From a checkpoint of a small mixture-of-experts model trained on Wikipedia: 14 layers.
Below are experts of layer 5 (counted from 0) of a mixture-of-experts language model. Rows are named gate (a neuron's input weights, with its number), up (a neuron's input weights, with its number), down (a neuron's output weights, with its number) and show model dimensions 0-191. Each number is 128 + 32 x the weight over its row's rms, rounded and kept within 0 to 255.
Before each expert's rows: "comes after" lists some tokens at least twice as common just before its tokens as in all text. This comes from a sample of Wikipedia text that the model never trained on. Tokens count by the router's weight.

# expert 2
comes after: " of", " the", " in", " United", " and", " was"
gate0 [134 167 106 186 105  93 109  85 129 115  80 144 122 174  90 134 109 150 101 110 160 151 103  42  68 127 141 148 175 202  76  56  93 128 153  94 120 152 136 115 116 125 129 156 108  69 140 109  93 101 147 218 136 113  91 132 113 127 148 105  91 111 136 182 129 188 208 113 100  89 121 146  81 152  85 170 168 152 132 142 159 163 152  71 201 121 129 148 107 164 118 133  84 119 107 161 115 140 127 132 142 177 116 128 124 136 129 119 135 163 152  88 115 125 123 202 138 150 110 164 164 117  95 189 117 151 116 147 140 135  93  99 149 113  87  56 110 124 125 158 154 147  92  79 121 176 104  93 131 137 135  69 140  84 143 101 129  88 117  82 104 122 151  86 135 118 137 153  98 117 115 139 139  98 169 147 134 159 175  88 137  63 130  60 100 128 107 148 209 148 106 148]
up0 [116 157 138  56 190 169 121 134 182 167  82 128 131 158 127 122 146  96  62 145  98 111  95 100 107 133 109 135 116 145 146  66 154 126 155 144 102 115 136 164 109 101 153 168 118  77 139 121 146 143 139 134 145 170 172 188 162 133 183  95 148 126 186 130  96 161 153 120 124 149 160  85 156 137 190 100  95 108 117 111 115 148 126  22 133 142  97 126 189 154 149 145 120  96 107 178 127 131 102 114  91 142 120 157 125 137 128 116 195 166 149  82 208  57 145 131 113 189 150 147 123 177 122 204  85 172 118 115 133 112 140 134 149  98  89  63 126 133 153 133 126  85  61 129 120 127  60 102 120 146 128  85 171  82 167 122 111 109 131 141 122  95 182  83 145 115 110 188 102 164 152 105 119 124 145 157 144 148  68 142  94 105 146 120 117 112  89 167 160 184 128 165]
down0 [143 105 185 167 113 103  80  91 133 144 135 153 129 174 158 129  99 119 120 115  62 171 113 105 112 146 162  76 132 125 136  97 157 149 127 129 182 120 129 135 130 120 146  82 117 131 173 159 146 101 148 114 140 147 128 171 162  67 107 173 134 182 145  68 119 116  97 159 165 140 159 168 154 119 174  98  96 143 103 146 160  41  96 107  84 146 137  97 104 102 170  92 104 148 135 124 159 137 102 140 196 135 195 115 132 134 122 110  96 136 133 163 103 161 197 131 108 113 148 146 149 210  77 104 134 145 144 184 176  98 177 120 126 132 179 119 161 159 126  28 123 107 155 122 133  94 137 145  78 119 110 126 103  83 134 122 141 158  81 137 118 207 118 140 164 153 150 115 122 116 135  88 139  99  75 155 117  61 141 123 138 174 116 149 107 158 164 106  26  63 126 160]

# expert 26
comes after: " |", ";", "0", ".", "3", "5"
gate0 [145 161 185 166 104 111 119  77  94 177 111 119 117 163 141 165 116  89 121 105 121 149 122 141 145 152 133 140  91 140  93 125 101 117 170 164 155 126 155 109  92 209  95 128 134 140 128 144 125  81 132 173 132 130 136 154 156 177 128  99  62  90 140 134 181 168 137  96 135 168 186 180 125 153  88 183 173 118  85 122  73 122 128 126 116 127 119 103 116 135 100 117 137 142 170 166  81 172  94  74  71 111 145 102 114 137 122 130 120 207 134  48 154 186 173 115 151  79  87  87 173 158 114 108 137 158 126  89 122 120 138 123 108 122 157  97 112 106 167 106 128 121 138  93 144 135 101 113 163 130 156 149 192 160  75 121 151 148 127  71 137 156  99 194 108 146 161 176 133 122 159  99  65  70  74 135 132 107 155  64 102  91 147 162  73 103 144  64 162 134 106 200]
up0 [110  83 133 111 132 155  74 135 126 108 170 146 155 140  96 143 107 147 159 145 123 105 108 124 118 143 155 126  94 178  87 133 170 118 116 183 159  79 151 144 101 100 144 151 104  92 115 135  77 105  51 128 103 131 155 115 203 131 122 159 137  93 168 125 142  81  97  74  97 184 119 108 183 195 113 113 139 120 126 193 183 147 159 114  92 105 181  89 188 117 193 121 145  96 225 113 173  74 129 172 120 135 157 152 151 114 149 100 103 113  90 158  96 123 151 114  94 112 124 122 116 132 128 114 102 145 158 119  73 114 103 126 169 147 134 146 120 123 209  96 112 168 117 201 157 109 121 190 156 146 126 100 122  97 144 186  85 108  91 133 117  67 136 161 143 105 154  85 139 133 182 125 163 127 101 143 170 117 192 110 142 172 140 134  69  82  99  65  96 140 145 120]
down0 [152 151 134 130  57 130 136  42  76 154 104 178 148 135 127 182 126 141 120 126  53 116 128 132  89 105 153 177 126  93 114 130 127 156 140 132 134  96 155 102 202 120 135 107 160 176 102  99 125 108  93 191 140 101 163 162 134 122 107 141 115 109  96  98 158 174  80 101 161  80 139 190 138  82  87 137 160  71 143 186 174 119 159 125  95 120 135 143 104 205 119 201 107 152 167 154 116 103  92 107  53  98 112 122 129 110  92 168 111 154 119  87 167 127  95  98 214 114 121  52 177 159 153 138  81 169 147 134  76 152 119 111  91 184  84  54 169 116 147 135 138 126  60 131 121 132 192 113 143 155 167 124 115 161 181 125 125 145 128  99 116 119 118 127 132 141 103 132 103 120 131 134  85  81 123 156 163 102 136 114 115  98 127 111 137 147 107 124 139 137 108 176]

# expert 17
comes after: " to", " was", " is", " were", " be", " he"
gate0 [160 104 143 145 180 219 103 141 150 152 123 137 127 158  75 180 137 143 184  80  98 171 131 148 124 105  74 126 111 104 129 126 111 117 108 194 111 153  97  85  99 100 130  99 110 122 126 131 107 103 215 131  95 149 167 137 125 114 133  89 145 167 132 176 162 135 151 148 156 110 141 119 119 121 113  91 109 117 156 148 154 126  94 151 103 117 104  80  95 116 115  96 118  90 140 159 113 111 178 104  65 199 142 179 113 137 126 150 108 123 129 116 129 166 119 152 196  64 161 134 188 189 183 146 132 159 176 137 161 134 187  67 178 168 130 125  78 199 131 166 120 145 128 127  91 124 101 138 126 163 119 176 143  89  77  80  96  89 124 126  87  93 106 106 173 142 116 154 117  75 168 129 153 205  86  97 131 132  67  92 153 102 149  74 135  85 131 109 101 115 124 155]
up0 [135 169 194 121 161 170 148 116 145 149 111 121 141 125  91 128 144 165 139  68  69 164 126 145  73 148  80 204  94 103 128 190 127 121 114 185 148 158 122 106 170 150 167 111  56 115 132 105 154 131 173 129 107 159 174 138 159  81 138 101  77 153  86 125 128  90 131 125 110 139 142 104  73  30 126 137 116 104 180 123 149 104 163 152 107 109  93 134 137  88 133 127 113 120 111 130  95  96 113 123 110 140 144 121  90 166 118 155  93 151 120  99 153 137  82 195 127  74 173 103 161 123 247 176  92 172 118 105 151 200 128 143 138 105 164  75 133 157 124 116 156 100 193 111 106 110 157 175 103 116 162 155 125  71 130  96 206 131  77 112 146 163 105 126 121 107 105 145 137 120 129 112 180 130 156 102 131 144 102 138 150 110 137 121  95 131 140 146 195 151  98 170]
down0 [123  88 123 106 147 197 130 138 128 176 138 105 109 101  98 136  66  63 162 120 178 158  88 132 135 175 105 109 149  97 154 126 119 149  98 151  55 105 117 120 187 137  92 128 187 144 166 163 128 134 143 224 151 128 142 123 140 103 116 118 117 190 141 137 139 123 152 106 136 127 132 138 109 123 117 132 127 178 117 135  74 103  97 154 113 101 147 109 181 107 113 106  72 118 147  93  75 104 122 134 100 110 126 138 143 119  71 116 144 102  91 190 144 108 111 108  98  95 157 191 182  45 165  96  67 105 110  89 193 152 102 133 157 106  64  77  53 196  96 104 117 125 101 165 101 140 158  91 140 149 124 127  63 149  95 129  90 130 175  92 107 103 137 167 125  94 139  79 188 212 144 146 149 154 152 150 114  74 118 125 148 123 115 160 142  88 106 122 132 125 124 129]

# expert 1
comes after: "0", "1", "9", "2", "8", "7"
gate0 [146 150 225 166 180 118 160 123 137 129 203 112 103 118 114 124 141 151 133 108 130  99 122 112 164 152 164  58 120 173 149 170 144  90 130 109 147 163 127 189 179 127  81 159  69 130 108 131 134 126 176 163 104 128 156 138  96 100 115  75 160 136 172 134 118 165 102 122 128 165 122 153 116 172 148 101 157 163 138 165 122 128 120  79 149 166 205 127 184 136  91 158 116 206 166  90 130 157 124 169 166 140 118  98  87 135 135 146 173 158 194 176 129 147  66 100 111  70  72 125 143 164 153  80 137 109 129 166 122 139 117 128 156 157 158 155 120 119  70 166  86 136 142 130  92 117 118 158 165 155 107 124  97 106 137 128 127 179 136  92 110  90  92 131 138 128 107 117 197 113 144 132  69 178 178 128 154  81  63 121 134 128  90  99  93 161 195 173 155  93 120 101]
up0 [ 90 107  61  90 102 103 163 169 189  89 153 142 150 138 177 139  88 133 133 152  95 130 148 132  72 121  96 139 124 154 102 115 146 174 123 141 153 116 148  89 122 161 159 136 146 107 121 100 163 120 107 104 146 142  58  98 145 139 104 146 112 106  38  90  88 104 116  96 150  93 171  67 188  94  57 173 142 131 107  53  93  75 146 178  90 141  74 118 139  86 111  98 123 123 101 169 100 100 100 110 129 104 105 143 122 125 122 131  97 123 127 109  65  94 213 124 135 136 168 182 109  98 163 168 132 112  99 148 145 181 149 142 109 106 149 124 158 102 134  65 176 151 124 101 145 135 140 113 113 156 161 122 146 120  86 176 168  69 117 139 120 154 168  95 135 158 152 141  94 188 170 121 140 102  55 150  86 170 162 190 106 189 157 108 139 121  98  82 139 122 147 127]
down0 [ 72 155 153  61 157 137 189 151 164 112 143 161 167 160 174 143  92 118 169  97 115 116 125 113 106 138 112 126 137 169 170 110 129 189 108 126 140 144 119 141 129 122 169 110  97 105 122 107 144 111 210 120 138 168 143 139  78 140 134  64  81 122  97 121 144  44 169 163 111 120 196 103 166 139  92 154 177 173 109 154 116 128 132 127 102 144  82 115 126 124  90 120  88 116 146 148 139 147 129 115 163 125 173  98 111 102 165 140 170 114 204 110 142  94 149 128 117 115  85 145 182 114 144 112 120 140  85 135  88 114 134 103 123 180  85 168 132  92 104 162  80 152 121  96 132 171 197 135  73 105 127 116 117 160 133 113 136 148 134  60 184 107 139 125 180  47  71  83 107 127 103 130 108 143  67 161 134  58 129 179  77 131 116  57  96 127  97 120 167 146 157  80]

# expert 18
comes after: " the", " The", " a", "The", " his", " of"
gate0 [ 86 123  69 153 166 138 150 198 133 116 164 151 103 181 155  95 149 168 136 105 167 113  91 144 135 127 128 145 121  86 204 164 140 128 208 135 133 160 125  88 208 138 122 129  87 131 130  93 131 102  99 119 131  95 136 140 136 111 175 142 131 144 148 133 202 129  93 155 150 150 133 139  88 100 114  92 177 166  62 129 101 107 136 183 131  65  92 176 101 122  74 111 152 121 120 113 128 138 110 180 148 152 126 105 163 134 112 138 247 159 173 153 113 128 134 167  66 129 163 114 120 165 215 144 143 104 136 121 118 113 146 196  98 163 202 185 138 136 136 155 149 119 142 182 143 153 134 166 106 126  92 153 115 126 160 115 155 156 146 105 124 179 150 186 105  64 121 139 105 117 149 147 128 206 180 118 146 112 116 149 147  95  87 127 153 131 142 132 157 112 124 140]
up0 [127 128 153 202 139  67 147 124  95 162 105 161 150 128 104 126  56 119 100 152 106 143  55  96 157  81  98  87 167  97  74 151 130 111 139 125 159 173 108 159  30 107 177 118 159 119 101 179 114 123 143 144 147 139 131  77 172 131  78  90 114  68  67 132 123 123 174 137 166 133  84 165  74 142 132 104 124 197  66 124 145 156 128 107 159 131 126 131 112 156 165 148 168 154 127 155 127 121 200 100 191  93 188 180 112 133 100 203 157 185  92 149 141  95 147 185 146 130 127 138 130 111 113  93  70 117 133 110 139 104 117 167 137 109 157 116 179 136 120 159  98 102 136 111 107 105  75 177 129 132  98 154 125 103 154 109 114 141 112 133 120 116 118  88 114 103 120 122 156 160 142  99 138 137 100 154 242 154  74 131 127 153 139 136 152 105  79 132 105 128 127 120]
down0 [ 80 199  94 137 171 118 139 179 140  51 201 150 120 167 147 108 162 137 162 192 130  60 147 110  80 129  64 133 117 132 113 161 149  71 133 135 173 135 135 128 148 109 142 128 156 142 164 113 113 161 118 123 135 117  77 102 158 144 118 158 155 129 166 171 128 155 117 134 140 145  99 122 133  61 185  88 174  91  94 167 157 114  59 170 107 141  72 137  86  60 126  76 105 131 148  82 171 150 148 156  91 125 121 188 117 134 154 117 138  95 119 184 160  69 142  90 137  98 181 146 150 141 127 139 148 181 199 144  98 151 149 137  62 111 164 157 148 122 121 127  99 169 124 142 136 126 128 144 151 144  69 106 140 149 141  76 155 170 106 137 127 103 166 157 104 106 161 185 120 127 153 124 114 161 157 104  96  39 154 147 138  75 118 116 107 152 187 109 145 103 108 139]

# expert 25
comes after: "1", "2", " ", "3", "4", " ("
gate0 [133 154 176 162 125  68 179 133 151 186 147 172 120 165 135  93 100 108 133 120 138 156 170 132 157 105  86 166  88  97 108 109 139 138 136  85  52  83  76 176 144  89   5 161 102 130 128 122 158 121  95 124 116 133 167 133 138  88 147  71 198 120 179  58 105  86  82 111 103 182 144  92 121 181 191  65 160 138 157 110  94 168  83  73 103  80  71 112 133 139 176 127 122 159  90  90 135 139 118 135 154 142 170 117 129 135  92 115 149 134 141  95 127 110  42 107 130  81 100 157 141 121 121 137 154 169 162  92 137 131 143 124 137 179 133 152 103 139 124 118 112 132 133 111 119 142 138  97  77 129 123  91 106 108 125 133 126 112 136  99 130 119 110 154  54 113 139 113  91 151 140 100 156 165 149 142 148 146 113  91 108  73 132 123  82 146 216 161 129 139 148 106]
up0 [123 121 102 155 147 165 147  84 181  76 141 140 129 107 130 137 127 148 145 165 101 110 115 173 102 130 163 108 123 122 136 128 153 112 139 158 186 174 180 125 161 154 193 112 126 101 123 163  69 156 157 162 123 125  61 108 158 134 132 158  98 136  83 150 199 184 151  61 179 109 138 189  87 115 123 183 103 126 122 150 128 109 146 151 128 122 146 175 148 122  65 140 172 117 138 196 137 203 152 167 123 174 151 110 153 105 141 126 177 203 199 135 166 127 130 144 185 189 140 104 165 121 137 138 128 112  98 163 118 138 124 163 131 122 136 137 159 101  97 168 112  56 118 105 158 182 153 195 127 149 149 177 186 140 159 136 133 118 105 174 100 102 164 106 157 145 146 130 121 115 167 176 126  73  77 129 180 125 127 146 135 191 168 152 151 114  72 101 112 107 100 162]
down0 [138 165 126 156  85 102  98 171 146 120  92 121 156 108 112 123  48 126  74 135 107 139 100 130 131 131 175 189 114 120 119 162 160 155 174 165 140  88 120 128 125 146 143 138 105 109 114 134 127 137  82 157 116 118 114 148 116 125  91 111 126  62 129 106 128 103 124  88  71 128 121 146 222 132 144  67 143 122 149  98  97 102 102 129 147 153 134  69  83 182 139 157  97 117 171  98 105  38 156  92 119 108 122  52 105 195  73  88 163 133 119  73 178 118 129 168 125 101 175 142  97 120  83  57 171 143  80  77  87 102 116 159 133 123 118  99  86 125 152 120 142 135 127 165 143 105  95 175 197 207 149 169 111 178 123 120 172 109 131 140 183 143 107 125 115 113  43 178 111 106 100 161 107 135  72 142 157 123 116 108 103 121 114  89  99 137 124 107 129 168 138 123]

# expert 11
comes after: " the", " a", " his", " The", " this", " first"
gate0 [102  67  82 154 143  87 115 151 199  84 116  66 144 141 133 112 119 101 158 170 107  89 106 107 140  99 146 145 154 100 150  81 183 163 124 107 118 100 133 144 110  79 192 163 138  97 127 109 170 110  99 129  77 144 133 108 132 180 154 182 114 134  98 124 146 191 175 101  97  92  75 138 125 146 146 132  60 126 141  61 132  65 110 130 105 182 127 126 147  93  91 132 119 136 155 168 161 100  88 141 136 155  47 121 135 163  76 138 118 123 120  76 134 128 120  86 173 101  79  67 156  86 126 146 168 120  86 117 115 142 136 180 144 170 101  82 170 174 188 171 144 164 137 104 123 123 147 122  61 128  84 143 131  96 148 146 151 118 137 174  85 140 143 102 121 115  75 158 124 112  78 145 127 116 111 102  99 104  90 147 168  94 100 174 178 139 144 110 156 167 122 209]
up0 [ 90 136 129 103 180 130  63 129  95  63 126 171 145  67 127 131 105 158 107  82 128 115 131 111  88 133 103 179 157 103 129 106 102 116 161 172 114 132 191 121 196 130 125 150 123 148  87 136  69 152 126 139 104 114 101  45 127 143 129  89 173 108 113 125 150 129  83 112 117 128 126 136 103  66 115 132 105 106 134  93 184 110  65  78 108 161 141  74  99 119 127 177 189 167 102  90  92 166 163 104  60 105 141  88 146 122 152 159 122 162  92 143 189 161 100 177 119  98 203 108  85 143 116 125 119  86 122 141  53 130  92 164 133 168 130 142 130 168 158 124 184  86 155  59 137 168  99  71 136 188  97 128 145 116 115  38  99  84 142 120 117 137 142  93  89 101  86 144 149 117 120 130 105 105 123 125 113 130  84  99 128 146 119 106 112 141 102 129  97 190 126 144]
down0 [150 120 106 124 106  75 161  95 149 128 127  97 164 149  91 100 138  96  98 128 106 183  73 164 101 124 151 127  58 136  76 165 158 123 146 192 240 103 107 160 121 126  86  95 106 123 167 149  91 125  81 135 139 119 120 153 180 177 128 125 143  94 145 113 178 121 110 135 133 130  99  73 185 152 153 157 135  96 147  70 132 148 137  86 133 108 155 142 130 192 105 139 173 152 144 150 121  90 120  90 133 142 140 166 118  82 105 130 161  96 142 113 149 132 146 125 141 142 101 154 117 140 111 132  59 205 109 189 156 168 150 123 142 125 159  91 140  83  76 187 161 136 161 172 141  93 145 158 101 149 146  85 117 105 118 121 116 170 174 115 101 122  91 176 214 143 160  93 102 151 148 159 146 151  94 156 176 152 167 121  82 147 155 121 181 126 150  72 182 141 182  77]

# expert 0
comes after: ",", "s", " that", " where", "),", " but"
gate0 [175 120 172 155 101 141 135 104 140 141  56 121 175  95 158 108  79 115 132 124  92 145 155 139 181 148  80 159  93 177 106 124 128 129 161 123 164 121 116 144 128 103 174 176 107 108 155 142 150 158 165 159  94 131 108 187 130 120 143 139 114 155 175 137 140  98 142 155  75 128  62 144 111 153 132 155 115 124  81 128  95 117 169  85  94 138 143 161 164  79 179 129 166  89 128 112  76 123  71 102 154 138 141 101 145 110 184 159 101 116 160 140 141 104 157 105 189  98 196 150 141 121 160 143  82 125 119 115  76 134 115  95 134 119 195 125  83  98 135 126  64 131  41 186 126 140  68 161  44  73 117 126 153 168 142 135 165  95 124 115  97 124 157 110 115 114 159 146 136 147 127 201 150  91 197 149  67  76 213 113 131 158 124 106 119 133  98 139  90 147 134 124]
up0 [148 105 112 164  92 115 162 122 142 184  45 111 181 110 147  98 132 106  67  80 124 106 113  98 174 100 134 123 112 170 134 147 156  94 181  78 125 183 162 101 174 117 137 168  63 148 126 139 188 119  94 151 108  88 143 151 149 122 133 109 132 139 145 104 149 150 118 137 148 152 132 122  94 102 159  93 106  95  91 170 113 115 148 143 157 129 152 132  72 141 145 162 126  45 168 121 134 129 165 114 138  81  92 118 129 172 162  69  84 201 145 114 163 141  56  80 140 162 153 127 120 137 141 128 100  88  94 188 133 140 156 183 141 137 225 136 135 134 121 121 133 125 153 169 100 146  79 162  40  97 134 111 158 150 105 133 141 116  99 182 164 198  75  78  94 101 152 146 135 121 106 152 137 150 154  87  89 113 136 139 151 136 136  57  87 142 100 132 152 128  92 162]
down0 [124 137  86 107 132 148 156 186  86  97 134 145 119 135 158 135 107  94 183 144 151 183 122 200 133  98 185 152 141 100 117 105 127 168 167 131 124 136  62  97 131 170 112 121 189 131 113 130 148 157 108 127 101 133  52  83 130 110 130 144 156 119 106 118  90 179 120 134 125 138  52 163 139 144 101 169 153 182 110 118 148  62 191 141 194 155 105 113 151 124 105 141  92 123 110 208 129  70  99 154 136 142 187 126 164 141  96  85 170 111  94  87 154 140 135 184  93 166 119  97  92 107 155 141 134 139 113 173 125 135 131  99 192 192  94 123 143 166  65  90 122 153 151 132 134  94 149 113 132  96 154 159 125 103 167 172  99 162 156 183 156 148 139 128 189 107  69 144 134 166 156 139 149 103  82 132 156 150 136 114 116 144 153  79 184 104 106  84  50 156 112 143]

# expert 22
comes after: "\n", "-", "|", ":", " /", " Born"
gate0 [142 152 120 104 127 104 131 106 176 109 146 128 107 149 111 138 189  95 173 154 173 132 135 136 193  97 189  92 130 115 157 142 135 105 144 129 150 108 140 157 103 116 131 131 158  59 117 143 167 190  88  89 194 146 134 173 104 130 116  96  56 193 193 184 171 164 140 160 111 198 168 162 101 166  65 112 139 113 149 199  58  94  89 127 137 122 139  76 105  87 107 168 165 159 148 101  98  92 130 143 133  23 125 144 150 100 156  92 115  95 104 138 188 105 132  91 132 150 109 144 133 164 147  90  93 134 149 112 141 144 104 126  96 149 174 131 108 157 113  98 141  87  73 179 161 105 201 158 109  75 109 131 118 103 143  96 212  96 141 159 148  99 140 113 136 122 135 118 164 120 105 114 133 147 111 153 122 135 124 105 132 153 150 131 108  95 129  86 118 123 161 187]
up0 [152 203  86 146 119 122 197 180 132 161  87  57 121 114 152 160 101  88 182 103  88 118 186 167 121 150 105 190 152  77 138 157 143 116 115 150 110 124 153 160 130 173 103 146 171 196  94 124 132 117 104 160 167 135  97 151 174 101  62 111 133  97 124 119  67 116 106 152  98 153 101 122 131 136  94 115 118 169 121 140 215 148  68  70 107 129 150 122  87 106 120 178 105 116 125 158 146 157 101 159 139 174 114  80 159 147 130 138 126 155 149 141 169  99 147  96 118 164 120 147 135 136 140 123 121 110  68 165 116 163  84 144 141 129 100 123 186 125  44 152 138 170 141 138 163 171 197 146 115  95 150 135  77 106 112 204 170 134 110 135 111 126 159 128 119 155  91  97 135 136 119 161 129 121 111 206 148 124  93  95 147 183 126 200 113  91  81 128 130 155 118  92]
down0 [ 89 130  46 140  99 153 101 186 113 150 137  32 131 140  87 157  96 146 150 139 117 137  97 151 146 140 134 162 115 160 176 128 143 137 100 166 143 110 214 171 149 115 122 135 104 136 121 145 108 103 142 157 126 132 110 111 124 128 178 123 144 125 117 176 115 130 115 121 119 127 142 171 138 160 171 117  96  95 123 122 145 125 122 125 134 165 131 124 178 132 192 119 120 159 134 153 150 104 203  94 146 108 154 143 140 184  81 115 109  88  95 101 119  80 129  98 106  88 108 112 200 107 104 146 182  91 160  99 143 109 122  93 145  91 155 210  83 200 121 122 156 194 140 122 132 166 115 139 103 123 166 176 114 131 129 132 114 119 117 183 124 157 143 205 129  96 166 236 160 129  87 159 139 226 122 134 184  93  76  97 128 110 103 157 153  95 145 111 176 115 132  92]